Experts of a small language model.
Size: 19 layers, width 512, vocabulary 32768, 223M parameters.
Experts: 112 ReLU neurons an expert, 4 picks a token.
Training: a variant of Adam for the experts, 1163M tokens, 8873 steps.
Below are experts of layer 15 (counted from 0) of a mixture-of-experts language model. Rows are named router (the router's row for the expert), up (a neuron's input weights, with its number) and show model dimensions 0-255. Each number is 128 + 24 x the weight over its row's rms, rounded and kept within 0 to 255. Numbers have three digits each.
After each expert's rows: "gets" lists some tokens that make up at least twice as much of what it gets as of all text; "mostly gets" lists some tokens that are sent to it at least half of the time. This comes from a sample of Wikipedia text that the model never trained on. Tokens count by the router's weight.

# expert 25
router:133140118141155129094131092140159189142150091117158104122127091112120140082114101106118095166115148078117125088088107127147115125101154114130129141135120171119104093079152107108136106136144120101145110131142097122117104144121145126090097110131147084120142126159159107115144129132165158149160106133117129154162129126131147132145089120130145106145104143142106124141131141116147148127155168139090133142109139116163128178126122070112125110148144135121159122141130169127169133117145170117146131136106127106095148134116171113158128147150154088097113123140160109146153143145148099149129182141107127131143097115116110123141120097132141157111105137139152115107160129120122130126182122162082137156145105131143130091143090089150125098150109103150148124132118157120156154045155146
up0:152167123127176062087134106127107148150116158101173103155111138152179203108117109101073093169114120173141115145168120150144138129111166128081129135091169172116121089124135126125150124101119119121146130118129163112120121153109122150133122144157142166101099120125142078155183101104128134147143156124111114161141134120119136133136121116092083092138108152108101145099106097106163161173154115147148116132141108095167129095126173121094128138139105149081132108138089117130119109152156149150150127139102152142161131146119132108173143148111121116101113144131140074095139102169162138134101120133164158149154140136170110113108116143124130088175140135128132162133109150112142154097135082148159166132109097116160113135149101118175140079135154158125129138153146116133105115109179098
up1:161113130122162124137137123111137108133148090110136114151117131134122154080079154127137114136145139098126107112122119147119126121101100119095102171137141150176129136103129127122137144158126136104165149162128075141149115143139159100142086108166175131132144132147114122120154121135135114149143109145106122110144155158181154123097137093141107126126153105125135076118151122066100169127136116142120162184145123131126125137160102111150107137182128103140104089121121143084177153154122090140090145107086135133080112137107117149172106143125153070088137161123129139145126131150136137124143076114116130167143150102167128168153147161142120121136125141138137098071141144137112089125070163098115152128118125126116156129104114137135150158109132117135122141097117116165121143124158178
gets: " of", " to", " his", " for", " in", " by"
mostly gets: " won", " killed", " died", " replaced", " appointed", " signed"

# expert 52
router:114108130112134134124148121098166129146118114098187099146109112132114164094111075115092117158088140123134137117103102139143098075140112150113141133135159118115091064117148103165144139135161137139129133115130124099101109142147185160139122128099155128117131083070153101132164139180133119103118119192109135151071124135126161146150140095113073157106131120139081133131173117148131157118109154177119078163191134107174126195107102148172121121133166107110151171172095131168144121155123140150119157133152138111114139133118137120140141101123146121129159139139137096118141116143120078148147136212145141125072110112115128127155140123150123120152136127182152138101148140109182147119089144184123115131135141138121117123144102147118102150120109110168105163138117160062149114095153142
up0:075160109097155123096169116141138114103158091158194133114118137100152166120118138135107139128091141116108088108094120108109121118123123146153129099148108184161125113122165122134155153091141115149116146125145107131154120125116132101075159109118130156137144096067124120150165104117132099101108111149118126157107122099125149131118130123105092148135109182114125148107125125109056105143154114145137125175110138146187086171149135118129089101139123163153123177144165155071138136125108149140121114080141146160107145169150131113134109153134118108111138149164123138156176140152093140142139115100126137125136136113151111144097110156157179138103129135163126125165115130140150119122131120150121137105153121158120142116101114159121099135132123088125121130149160123093159122139116137
up1:134154078130134132124161120128159158138149169127110119119123103122145161136129131132120119124095115128134081119100114177131154125139140144149124172076147139167096106102158081095148111148168160127117149135203160177122120132142142101110101089079127128135164145091105110099178104131070135135155165193132157136110104104129129173136126086107113120115106118111135128126131124153154155139191132111095093160120123110101131158140133089195163111111128092128103136107171134145110089122134096114161107111129137137131146109084177129101099097147117115090123106126161143169139133135131128128086134139128100117116120114136090118143104122087166101157121151124129100123120110141146133115121144149097160138148177110124123138108135131129111137158118118119109115154147171144106104163134124
gets: "20", "19", " ", "18", " September", " May"
mostly gets: " October", " January", " June", " February", " April", " July"

# expert 57
router:130116083099131105123188098142154118151121127127151111123108130110102124108122063103128087142097167127144101133133124202129094123117132113126123090122146139137141149130105150123129150126081111109154133118141124131112096158114139083123150116113123124133171120119149111091167101137140182187154130155136126162122146140135184112126076121107133105113107111144125092147103188084131149140154143148132114180170130139141128133081137108097154137144133113112103125146124157111131125154153193130167121071110107152150110161120117161159085135175143067130143132158142089108130142148157115169112132168116071124131130099129114130082150131138168141119117113127141107091135105164121097164176123101109125098150121138124147149164130134166093156151136103110103188137095150118147166091108148
up0:096120113159116081106152110138205149124094124130093119108114110112059120113097124121137129159116139151166150142152123172149134121114169142118098108086124150152121174125072163123123171124133104093179146162111109161107128149136130067122121128051164103100129141145170134114172147121151137154120121133154133175124124151115144125107127121049163135112097126139123109126095150111103152114130113124142151134160133125165137135137151135168118120176143127106147119138137162168128115167143165172169093101096118180117126165114101152151168129163112130128133148173120136111126186149139143157103147142129136106088113103105134130084111094103164143181101159110114100129124139134096096174134155093079123133117150157123141144126147139148088141145142125118083152134125153134105167116144140
up1:113109096120094195127036150096118105143177178155148137100164144148130095108140170132177145085116146121152127115107182111153102114124116073082088141143095099126121142124149144138135118180206079127149132127128156144130127153172126166159108127145135121097086123123108157124113126175136124141156164135114123128120146126124162122150082164157109153170108131149121113134157135141185120123141120096093117130124108107125108185122139122139109111144130117146150125104156145122139145153122183136157091105103154103137130142089128137062150132147153127101145162159123163155116125148117139127133154107126138121137073152105135192141137144148108108159162153130152122122141096138100114130108126105122154160124137168132126103180138128086105113120094099162139106116143161128172163109115131
gets: " |", ",", "-", ":", ";", " –"
mostly gets: " &", "',", " -", " Insecta", " vs", "\";"

# expert 5
router:119123128111138082122158091107105136128094145122160084172112116129106139098123108127115119136106117106159174156077123190153098125104107153092148145128135140147099090112107141137130138109109146165119149111100166128147091102143124122074154168142124128131095145157148131117099186145174099123097138114098122151128116122132193129120125112124131134145126153126069114115146111120145134113137131129089157149218105175131122126131122144164094098135154110111146127123097146161094103110110141125132093074057146140125126121098129139161144145142142164111144091115134105129113076175130138163143098130120152168144068164131136156125116097112129097109155138128145144132106142126109145136106155121119168143139131164128130089150089115141116138141149117108072108138130146112150151139136169
up0:097114117150120105126099109090108138154140195101147119151118101139160125121127105133161112130106127123137137117084149115144147136096140120105129156174163123115111159146120129148136142125155124108154122096105169158142164109143139119167093150105142135145111122134166187145103155109114161135115133158162133138138118133106111103143129130117157133133098154123067139159091160114158150130157112158127077147159136090117092127111120122111100148112147104146141153132143130137116136125128102110142139114072171106132135087145096102116097114143176114123093131106133085087112157157153122156126130168090090156116128120101104160142147134136142149161122155132162113142105119144116120157123137120137165138107115150114142166093127121149126135154136098099141154119096114107167135135102112
up1:140133152118135088106118123102111114120118106126114103132133095138128177148143123127104120139099143171145108150124115191142119094144127120102116112181131102136084113126125133158103142125141149129146153132092143108137141153126159094123074119139161140098116109108173129119107140120195121123138148127106116132108117157100147161134108097074138118113105083155102133167110153148127128104158144151128119145147096144158127143098144118141142144127193160122154122122123121145111120105090126157151175138108125189126135105112099091186155109116181129133104121142108115104140084132144131164084127139119106121134088124079116130146126157168128145122113134103168113121150135142120129086091161111148164187119089169152117128137134064155149107168126141122121137130119165125118124130154144
gets: " at", " with", " by", " on", " of", " a"
mostly gets: " under", " at", " using", " without", " around", " At"

# expert 47
router:129104132088146144122134127106131145150113138136161110128105124147114111102110102129148094116105156088136127120124130133140119120143096151134102086121164147127071116120133138122114078157153114115121140111137125109107126146147122130077120149142160111085114122113111144140098152117168109145115104151130146090093115115122145133136086117112106162131113150133066112123103129146122136092134176177135157132153121115135097146142143158133094070113106113080130167172111121142165169157120081115133140125127110150123153100114145120115161118165176150094176161139150111143123100159111114180150153076142101171122123121175128137148189094161176108113136099101182048128116146124118150125123102137088144146122136141128166131118108125095111101136112044123127161134125141131174112138147133
up0:154109117111141078107163118144117126140136165125133114142102148170114120120092100112105088132126172119137164109138146147117125131138124114093105080113164138163054129147146152107131138151157132123139180105127142109119113207117108138126142145088145132068148121091124098115096109144133119092123149154129127152109131163116161141163107106163118112119147087142117130156125095155098138123153121188117143125115097121161118134104146124113103140119127146085099120146141107120143135164122093127148147181104128089129139108111090135134159095158144135118140175133134111157124125141118111105106170142133153146144132132126126135127130133154093108081137154120136096118144100088096086079138140100119131164157174110113181127149128118122196101111136072156174136105080140140128141154125162
up1:128079117136112130115171121124111107146122100109144092165103108137143128135087108122090092110112116111127182117145118101150118114155105079131141090124141168125105141134122112136134170131122138128127139168149075118144093154105139150153118167113128137108140135055085128143157179127100116133115116112115113169162122127171142181078130128149121152112138083092134085123163127166089144134139123153159184075150144092140121140160133097128133133146153119122104112138100112145119168114099121139180130134102103167137139127113093174132116084132125122131148171126084134132097143132110108103169088164126121120150110076173140114112152155165078098083147154150131073136116094120144133150136102144119149168158116107148151127210169132171161129142143084129152150120112145108179149115120151
gets: " ", "20", "10", "5", "0", "19"
mostly gets: " five", " several", " approximately", " six", " many", " few"

# expert 12
router:109099123134112133112107133125113146130124082151131117114145107115115121098128166114127114113124153121129107139127123155179083109105136103077110132113130135139113150112136130143130134137093095090153110113106106119123132103166145162152166059114172115141140141108139121105142124094155117126122164148091154156111113129121148178097113099111153126113101113131101134106127128091118155138118191170107132125149111151126081147101092162151142113165146132136136173142116156151157137098088135173127084128150147126123134100124109123116144070169173150124146125125123085144104095124140124160106122142126083141067101129101139110100138120119159159150105135139133148123148101132126114143124141140132119125099150203129132131134142114150094106121124130167103147110126130140152152091161152
up0:169118115123134078135109104124138165105147126153105106140124118133140088118108143133165118123101152110138138139127139162108111123122127154094161143128108093110139171151158126118151118080104148142150179124104131118203089107129133133154153077142135125093161138114153124109174111129139121117140179124141145142112104142109099159135146079125145135112104109137158115136111166174151145093133122141154129141148157131108141125121101136118113084146105107121135121134115167144104171091134121132143124121149116160127168136123155137158122103106106087138090122079150105184087070150150128188108154132154160132135103110093140153127117144152162138109115122135128116164131115099129136145125087134104134119147176136139147141147160100158102134146179089135146127145100132085124141109122139
up1:159119102123134132114108123115068157161116114075129099120119097124126129111140155107126084144099109149159148172140137170151130124142129092081126145062118127108105179158134120136125131151142132131141154100129150110125114144101113160137109107133124130144105161130125104142144132157108123121126129118113143107148140135146170171119125139106121107097089104111138138089131101126190145127063140157115092116135132149162101097080085174143148150128146108139080111122098185155140150109086119160153144144125130105138145125109129119109118085107124157103125150117151089128147107096155131118174159114107194113119112124122133140111154138136099121123139161182121108114108137126098151135107125097109122150171099185120142101104135130087132132126106120144124120084125164129159136107118130
gets: "-", "\n", "==", " •", " Born", " also"
mostly gets: "See", "Personal", " Website", "Scientific", " MPC", " Species"

# expert 33
router:113104094143161076101143109129146143155151091092145106129111107116122143086077113139100121154118131111105109112083138161159138079119153147125091108117168154136096119108141104146138117090155118074148123132165120093133104101158099138129108134117128136118118138161179095132152155172130130169112132134106126153170149156159131138113127132107126134141122130129142081122122164130158123117163175109106145169119112125106159137136184088155088104158158118127153109138102157130111132099116171127117104127099167146108119154128165132153139131145089101115158113108130114169166157194145092193126136125116109171112100129136104103120133092134147101134130122131146137153142146112151138162148117163116154131134088139128134102093127113153130132129112091108112116104126175127164149098120142
up0:128154107137141091114157115140127095148107099130165133114099153134138156131145143143128114135137116092127143156096125106168118118134087130067111177164149137138133133156131157102140125082141141174151141134149073106097109080120087126103132117126134102135192146137114118155133150100160161103123125143108058166110084103124113171151141145112106151122152097157104136112151139105108114138107102112132130108128120130130142153141148114098145122101110149124123154104089134098129154081102079128155153084140099100114166109100127072116152122159113170132140161136126133134076167114146127126172083175109159109121141166082155113124152132124153102114130099107077116101157112159125129140142136088132139117118120158146149139143147121143139119134139131119100134165159151178125084152167137
up1:125145132149125110106162105106162119111140121114154131093119139124104133103124107132147117094119136133102098132100153093154134138167134090139135171130139126128131140133122135111090162130158136133157110097157098141077136128123094125159148123132122110138168134098161121100144132132160130112107114132083082078106119133133137133161134163104100110141118155111151112109152138101090126156163135131125138094121129135142143100136106089123136093159086144109155176133115133121133104130134107178100136150114084083132123116080147108163133129112117176118123116116132110096138132136184116148118165137139121133123093142141127165123143143113157114152120096099136137116177134125156107137111120123133160162160181126138122140143104106133110147126130130125147103153129132128122138125167127
gets: " for", " on", " with", " to", " made", " from"
mostly gets: " took", " began", " moved", " joined", " came", " went"

# expert 17
router:125167093139143120108101116125092163151132108113143138152117090127135120131118139155111129125148149118156207115128111148145093128123100147137155111109113123146148145182108128152141129144132115107172149106106127143114120139111149126118155077119158112102118114090137139141104124118113156104160137113101168128105150154110169140150092120095115134110136080097092115126153127162145148163152159189124106140126115157129126131134126142152151097116138157139129151154150142134125185085152148148163099144155101154079101100124145119129141154109128112141083134125124116090147137158126156131139145132156100149125151133165119090090138149131111134121127157108156105162139137160120156106110172107106146140115149139120129137144137127101126125134147120156117130102118088143155105138148123
up0:118136139147099136111129124155117133127081144099097127128104093145093120125116098128098131112110090113117106096160122162112128125094103107130121107123131106176088144090102129134110119167159119126147125094114130165119107126141172163098130168120133095144122145110122125104127114149105120163138086135120165117145134199137118185138093137114157090078111127107138120081131148131138138151102134124160126155161152222153100111099089133122145147102140144104118161151087158122084155080126110145132074139118159124089139112129156105151111135120117140102109145158136118119137097116119089131087160168101112117095133113204125136134095133101100140117179123095137117135140144128154120158144149138088135133153150166121137154128129124120143141142128130115137148126163113133129113152133096
up1:123124169134114133127118123074158115139118101123105122149149139140158140123103122153166134161102151165149081130161075143157120099119140119153147117102130142104154117144138136124121140120131081093160144106132148168119130109088137138080151142139142137111169167108127141162110138133118161119127141134143117150161137106141163083126124096130113121115184128134104122122115167152116142145149147175091080122138114127107136142107153123129150134148119152156129183112181150195151136126102064102157097138090146137115107150130116158098124134171133115152160149058134122088154103152122129148114176111160153129120142101094105102153160174112149132119132151132148091104105136155123121139096101151114160096156136117154125154146100100125151138148124105129100139108118122121151153173138138
gets: "\n", ")\n", ".\n", "-", "==\n", " Al"
mostly gets: " Al", ")\n", " non", " re", " co", " un"

# expert 9
router:071139134161119112063157095111122179130144106105170113152126076162155182096107096118092099103127131137130130148148099126145128119144136134133137139108151109119142105120167143155165117124158093094151118121129112135137112142118158046131149146100135106135139149126148122112142125139116134130106142184124138157116123153126152128144096133076170139093121127147132142175146146089120149146108139120127144149136116103175119100132115166091108132164127117127119093141105124131141136128122155186126137131118119132166147091139147121158129118138195113112154105113168107147169120140124118140130162120119114140115044142129123096098126109156165117142110127201157099131094149146133098122133090134121152143163097172137142119143107158132118127121112117115108175122133130099171148097151154
up0:165154128144117120115134135075135134129106108152143107107120116167090118155107128127156151102128110124118163128105120132131083152120191097126131129104134137150128148160116126150132123108125141130134113160142132127154106082153118135188145134098128109102139162136132125117097143126137125148120138160163134150106161145139140145131104107150142116157113080121116127170094145157112137132190170148127149159112150127100114088109121132138117109143115123130159122163091151154130129146130160092105100126116132128067152096091117116125140102143140074141117099168128123162120096122098168156167136155126078101156119122127098116117143100125133185115101140154104152108102144059163113170148132103122117110145061168142105134135087146102122101155126142111092139086081133099161160119132153
up1:131114105138139121142117113085122151094139197083163117152100129181157106111103157138117115104128110131170164126152107129100089138105120132126109083168109112132136150152150124149159121129142124129129148126133138142062148130153119078114156156101133132088085186094165161128106125117161120130118098133169103117127145128104159126131167153134139184097141158146109109148152156139122129131116144164073108185151124123122076112132123165133093092130118159108134168148138135113145163118119107170143132123132138112157144145082149158143130104128136109108097088118162157191130088151119120153123155147153117134117050122128115146111114104141161161194119122152143126136132125105089109159144128159126143097193137140118132102130132131129077129093080132097154095107094137117129104129103149
gets: " |", " |\n", "|", "\n", ")\n", ";"
mostly gets: " Won", " Nominated", " Episode", " ISBN", " Binomial", " SR"

# expert 51
router:131115117143101160114142117094107157112099117121148117150121104129134132109112113104137109153107168087151144121085125135156130092125135160125135131128138162115123120145106110125101092157138133142107112092145094131118124156139131129116125133154135169143116131113156099128144145144165096083164147127096166109142148117142195164145089129139116149136140110120084090134115118138092154148092178170128137112168128117151106140085115150116168124117117110109104108133074144131131137122116120129106150135121118101151167141130127095162136134141142132086171147098114075145156086143152085145155122137112158157137137091128128098133191092143137117142169177135141092082121127098140149145115078131130135150090083126123136157111153031106130151136099084131140139123105121087141159125131129
up0:129126093107084124160108103127121127176106122181180136110118114186140113144090130099137113126121117068129142131072113120113110131104108113106116122138182115107137142128106158154120121178116171199093097144148106129100146116079113126093111114132144138119089104125110117152188157142128147153151133161091107080098153116103160150120120081086106146118112116101129113135148128106137151162116135159130152168156147134125113091135097136152133134146146089122131147175090098087135083162124133126146157101144162154127142108113095098105122111126130081115152141133119144140146090130146155148144106117155114108146147096175111138093146122096142144117146132126119085134117130103137168146123073137131109099134111130141151123144143152163132110154082118116130146097135129149168148086100146
up1:122105124111119124091136122125132122096139144126146130147120122121115126165110152141126108106106107159158159151174143149121111146177124155123119136114101100127150106145120149158134093112116133108140119094116104128127132090151145126120142113168122124141146145086118131141090121130100128126163159139119159131143166072113131105144151138079174111102097121127106125126113148148106151113136134122086125094116149138169132121072115149118120162115112162152163145111143103135129122146135121103097111092139118112140107168081120144124124138123115122096116171141122149116160104119176159159109143106086101129128097166124104133115128103104111108150102140168132133075118146098131113121148070146121133137143106141110091126130121129081146119129114145147110108104155128128147153119174146
gets: " ", " on", "1", " $", "6", " January"
mostly gets: "On", " On", " £", " $", " cargo", " January"

# expert 20
router:122084126146110117112118102072160143110130178150148060107053109124153154130157151164104051139106154095148148090067100091146124129124098159157135132106153133112150128175130111146161145139131154096171130082148125130123156174130138106121145124125146111120139138133133134148106138107108128106126120134074140135116159114136140142142123146158097153104106098154055116120147138157127108149142150138105145104120151121133120100144125116117150138171140136097165160120092102155128180107187144126129122101119107193131120120122126116119087132116124109128110116144119126099148148105183136159151152118066139140119109075093129129100089146125122141124132146122178107104145109100136122125139148194105137143129107120138166116150136104125110132133135130147104146139127175120116155134130113
up0:114180140118140160147107144105164149158111142123117105135104103080147154153142130141125099109098132078162168102105158111134150104117159115142141121105129117094123114157145131172130127168106147142153119139119163133095086170176115180147137138105138153147120122118160137134125126128084162103109164138125153126155160140074124140140155069121161093152093110100105135149118162071134137090115130097104076111125126126148144115097111123108120126145102118144139126131067095089116138138137086149090092150095099151148111133131134122119114110132158095113123123166142106113135071100116099137130137125101093123132122162134122135129131146104154092176091149128102121141150126166183153136089162133148144133157141149159146132119136143087109158146128125164101127128149108102128158154122089
up1:128138118162160122158112113108165144139109141088141134100120104160105117149117155104121124141133141127101076148143109126078140139107131080153127106099079137129162110118120122158146175101111131088144167120148115113099112192130114116084144165105112129092114172124103094099120160124164125144101164164111137109106157120101127132147127099145123121111147125118115141096103106149094134125117148115103105151110102132152124146103129163128128128130151133140111168149154129132160113120130117137133084099167156108112137147174099150122131089126113130135132108132151114111084174114123163139112149090145143158095156137174108113142147166099108123151124123122080114100131143123129101131088110135150124135133182101147159166147140130147115116125145117133129145126127146131131177156143105
gets: " the", " The", "The", "the", " first", " second"
mostly gets: "The", " the", " The", "the", " upper", " entire"

# expert 44
router:111121131130154132073141094116130151154147146124155091187087127123139150090143124157128069118095148162110123094104115095122096147115118130120158123109128173132121153145099118151126125106126130098097089086163108083099128150096176113070174125116134052143123123125122113135119157128146141128118134127121154136084141152119129169118130128129113152126104102162114135115091175126125128102130147138116117099118177142121123131134122103150153149159134142126157125151068120146133116113109111140124141078127121130091147116136103127151101090136131117113108109164133094150112140116137144172121147161109111169101070053107149134121156172136181141129124131132134087157136137112155143139107107156118115105120128195126138141149140086162096127144143153119123183122145146137125113121187110
up0:129086110124163125117114100110145145121125143118122091156103159147075140118133111085118103129101118140108135120188083112121103160140147109151132159134091155093148169158164132157135064105153138112110094093126131119126099156139172159158161179131112063084104100142148118124118127170180125139156116145108151115083155119108179118112159131148178088084127104134111132127102098112098104131133114143124099135130133132157135109132091138138140113135115116148123146137116157118111169110119103181143136113119105150125142134096109098113140119097096102122121086134137079131117133127153135182130113149109143154140075151135092149138140143142180134090093120118102123100146141147135130106131106155111160159120139125119145114095117125138148103152105120129131149123140131094125139113128169
up1:116096120101138120126136129129107147094134114089163128128097110151089154074133124131100101170137141155097151125061094121165132159146117125093141087128121124140134101142109140153145146126122143116137134106176138137106098160119119098111145086109127132142110157114129089103076136110110150123130167144132120139125106151105164137155140112134117130166098124147155090074136198175117164154122161130146087144114109173126083118110111115138132119162174120117158115113110140132176091088141185117114146133123129161148098126172124113107169103126135139081152125109140089169106147161145170145140138119137131164131071158130112168133130148100128138157110117130148130135112123107155103135146129185149117134130129132108099131126143104124141140139149138114124128148095185130148169121170153
gets: " the", " The", "The", " \"", "'s", ".\n\n"
mostly gets: "The", " The", " album", " its", "the", " titled"

# expert 63
router:138093127131095125107165116093119124135124135094177087155094107141116125075105119103090102146103162095127109087141127103140096089107111105102134149110135117173113130130116116141113114131139157140145099115143127116091119122138165149108095112114144117149105105123157093105164138158142136163136107129111122120121115149135156103130132093097097113131103161146084088135158158158135177136104167187121141169189118108164104150143121130170130116124141117074134159162102124145137091140094161165141135091128159143114157116150174131150146174121162123102133122133128070121159117141162148157140124158139136151137146119151094127117151113106148092160152119162130135119144148110153135120158141146135114126128136138119176117101126110160088136097102105139130193111120135095130150131165120
up0:151133109124113149140143106105136119145140154142125133122130112113160136142111137146183163098133150193093120084142124135147112128127143097075102096096077119165132146155140113144095104144164083121153159106130138109103089149133154140076122106141105143095132079138143126090116127112125149107147115126095132124079120138144136121152122134123109098086077131127148149148129132091124122165096104117126143091167082136119115135134108115106121122085135068158173127137129109174127178123110137127127113149124163133105124193144119127127146140153095121110104128155109125090134128146134127172146148115131112114109106131078097089110149155111127110119106149121138138141135125134128178132175121103128154146151134137128124138102123125130113096149108136116126163138160135080095132134157131
up1:103120094068114122079106115099129152116158159164097126134145152136100142159121136131136156122128092138171162091168105161102096106111134090075120138106143131144157184172182162110135141167149118126182131105147138120114122150129156128118142128159105129102149135138120125132132139147167174127161128115099140157124154088159154147141153175110150109140123096080155155141132105122091142175153178122085129128118127123145103133125121109120122192119106088147143191175108116065103109165166156146149103141097121118123105117089152133166107121140097078107102140119106099191117157157144135113146116121134144146137092136160134137097113138113139111153144111159135123111180161115126112101135140134089114124144132161099138132131142103121175107153121128144173124141150129174129099129158096
gets: "19", "20", "18", ".", "–", "1"
mostly gets: "°", "19", "′", "20", " SR", " Apps"

# expert 40
router:142125105151127137068107110096116152130160140133109095158118136106163128115116135105125082107098172127131096113122095090168123117098134109108076123152123082102128121148124095134144174147167087151153136122125117122102130140136144088124130113143166069126123094110170110127141134118108144138132165140131141168133132172142134151132141134112110175110115102123073131129089157108166120147150136143156118156124097100124092122081142098135136106129171152117152109156129132163182092142137106122126136121091116127129127142136153085145088148164143135077111155114120108134166109129129089116139137161097114141122093123088132122117139136116100117114129133143144103071158158094105151136156102114095100152127129145105167126133131132138100118097125122115160176122145111122093205074175170
up0:135115146135117154139147138106107159163136098081113104157115100146125133104127100103139111086084104102116135123127136121176140147134173100071109118153152144128132074133122114151132168093134163130085120155187106117162146163136117106141120121162113157115138130161165135137064124115106158147140122129104125112115121138125101131078132138107109081114113137118088106126080139168123160129123178124109121146124143124111114115111142122122127142110162120121102094136103139167162099160127098142144136095093134134120155149141134127125109137111136157111144159124153116155154108129124185118161117187134111174118142075146104108094146136144126164086138110139108105153148109124179159182143144184125120102088144112110162172130117093138154124122156108151147149102142128121103179098154185
up1:098129138119149102147150119142107117145127157130124119178102149150127121117125122149093075152127147093138104105099116113197125128108171153113086125108121107112119120117144101174127172135147106092136155170143104152111142139097110122125147155133148153127106094106158155075173169106134150166116125142142175107089133123108122110115117168141090097075159110146115125142080144136152152162111143156101110156134149124127121148119141135116120102122111137078165103116109116168166121154082103124141137082116109112112148124110132083119084111114138127105125135119159119129151108129102112101137140152129131165111094138118115086130123113128105168101144134106144097126167113131175164126170078145100133173083164144126137103148118116125137108147134100112150199140141138124109151135133067
gets: " the", "'s", " his", " their", " its", " a"
mostly gets: " their", " His", " my", " whose", " Its", " its"

# expert 6
router:067154095128149139107133132106114155119147100157153108138114100101129158112114114113101109122092117113146143112115112150144067111090134162115153114094133154151115136121187124106161117196112087102144136131117105121142088151128108124149148147119134083131154117120120116056096121141108141132087177146135108099111159137145143110120065134079133118117100122149131092158130127093091160114105110185107105105144139113135143129089102147116160117173154123054132119136148139147118122145107147150135139094158157133125123163101142113131136120171126079118121104094104138146128158111136100146124140173123121143102110145145093097110139126131131163129101116151118100113130127142090131118075064099109123115138080175087124119171089125098105157129119134196126166087119118103148128095118150
up0:093110145089135137090180111161143155084143077113157131148113122147147158110125133132151083128113115110161147110089099151100139114160110132101175166119138153136131101136122088131151165134092116114132176132140112127128160153100109148157108128097140125107120118108131140139145138107125127102076138130126096064148129170107155117150124133113105140133109085146106124115146136149092163134094148143066128114197145132092107158125152113125139135132159134078114129127151154160104101107103118161131123135087138138130134164157174074171103153143135166108171179171149113134161125152148135123136139124106109158096112154142094091105171084159135112127096123150129133128118134085108150161087131149104105112097136134090138140130109136130135123128158133165139115162143168137121121132156120
up1:089102110131112126167158131112128133100115124141138095123138134141115131106111104164127115103136128153132160126120100172161097132133109144140128096153079155153117157077129144142155120110097102067110083117098108153117059134124206078110124112140114106122123085095095166157123125154118125105100122175130173091081159101153163122150093085103097171103127124176094131130129117102139160133154127143100059150126155120104123088103133110161129159117126140106137119122138143087157145142127155155153157097151184117105160136133169105161112146126127100100164131098145147118160164167133152159147131124097101141120125128148121100092102087159150162138127114127115176110134121140100145135124112122157140121162164165139108102141119135105098147118154124145112151080111135135122165098118120
gets: " |", "|", " |\n", "\n", "-", ":"
mostly gets: "°N", "″N", " Succeeded", "'\n", "′N", "″W"

# expert 55
router:100123085136138074104139115105176156114121079158117102111116126087106124059081121128135125107138153139130163111088139113141110154109145128109140132117166139129122144132115138110129125107112135117125162150125100116111149132142154103112137066095184139155158102118161143114138148165125130162120128152105118127112150119175124171171108155133102149140106100147119129147172135101115144164142158158120149132137144119119099140114125098141117120163143099136148129132109138182138140114113158171114121097160109147104157129128146137156141091175108104145115130108137097132128124135137104145171128131106131156095118112133137128113151125114137115153107173100137136125129136141162091165097120159141098110101121202124133132128108140153129092099111130159111124076132154123152147089125155
up0:096129126170093058093132110109119146143142135150116092134106140100117153124109129094113136129110142100118129121082119161136106142091129129085167152114148115099111155126113106150140135085094145119127150116140111138100093156132130114149155138142121114111145080122131121128154184147163150187116100098095151136118082125087123120127129133162110129153096148145103096143178140113093135144138126153133123143139167077104164147090138117139098111114133150140144167106131097111155143105055117140133104134145112166122156116113091119150147138123123123127155113093152129109146117130110174165121174128120089124098125099093140163154143138130115162127137111117114117152056125071109117121090134148154112128121173151156156111109148100168190115172135113098123131126155164135106132126117111
up1:101129141127144092125109106104126162114142127163128108117113141100124112096121082161109106145096143103118150107131100133114092108123132143127123124090124132103126099140117139115126120087132166111163097069107115121121124131126152159109162104146101136121113100142173136083089133143109124165120165124097146126153134135129091178199099171129114133136156086136104148122131142106076115178120140134161126111148118123148084120083160112122126067124091103124129096139145081134095129122081103129132129105151110166129104105137157115105141142142159066120158080114099092151149119125092118120136169113089136109110172117079105137100147150124157093108149150119147155141148183146115140128105094134089158140123126176118152113168111122083127127121150110134108138126088149129120146138117139
gets: "\n", "-", "==", " career", " also", " life"
mostly gets: "See", "History", " information", " films", " programs", "Career"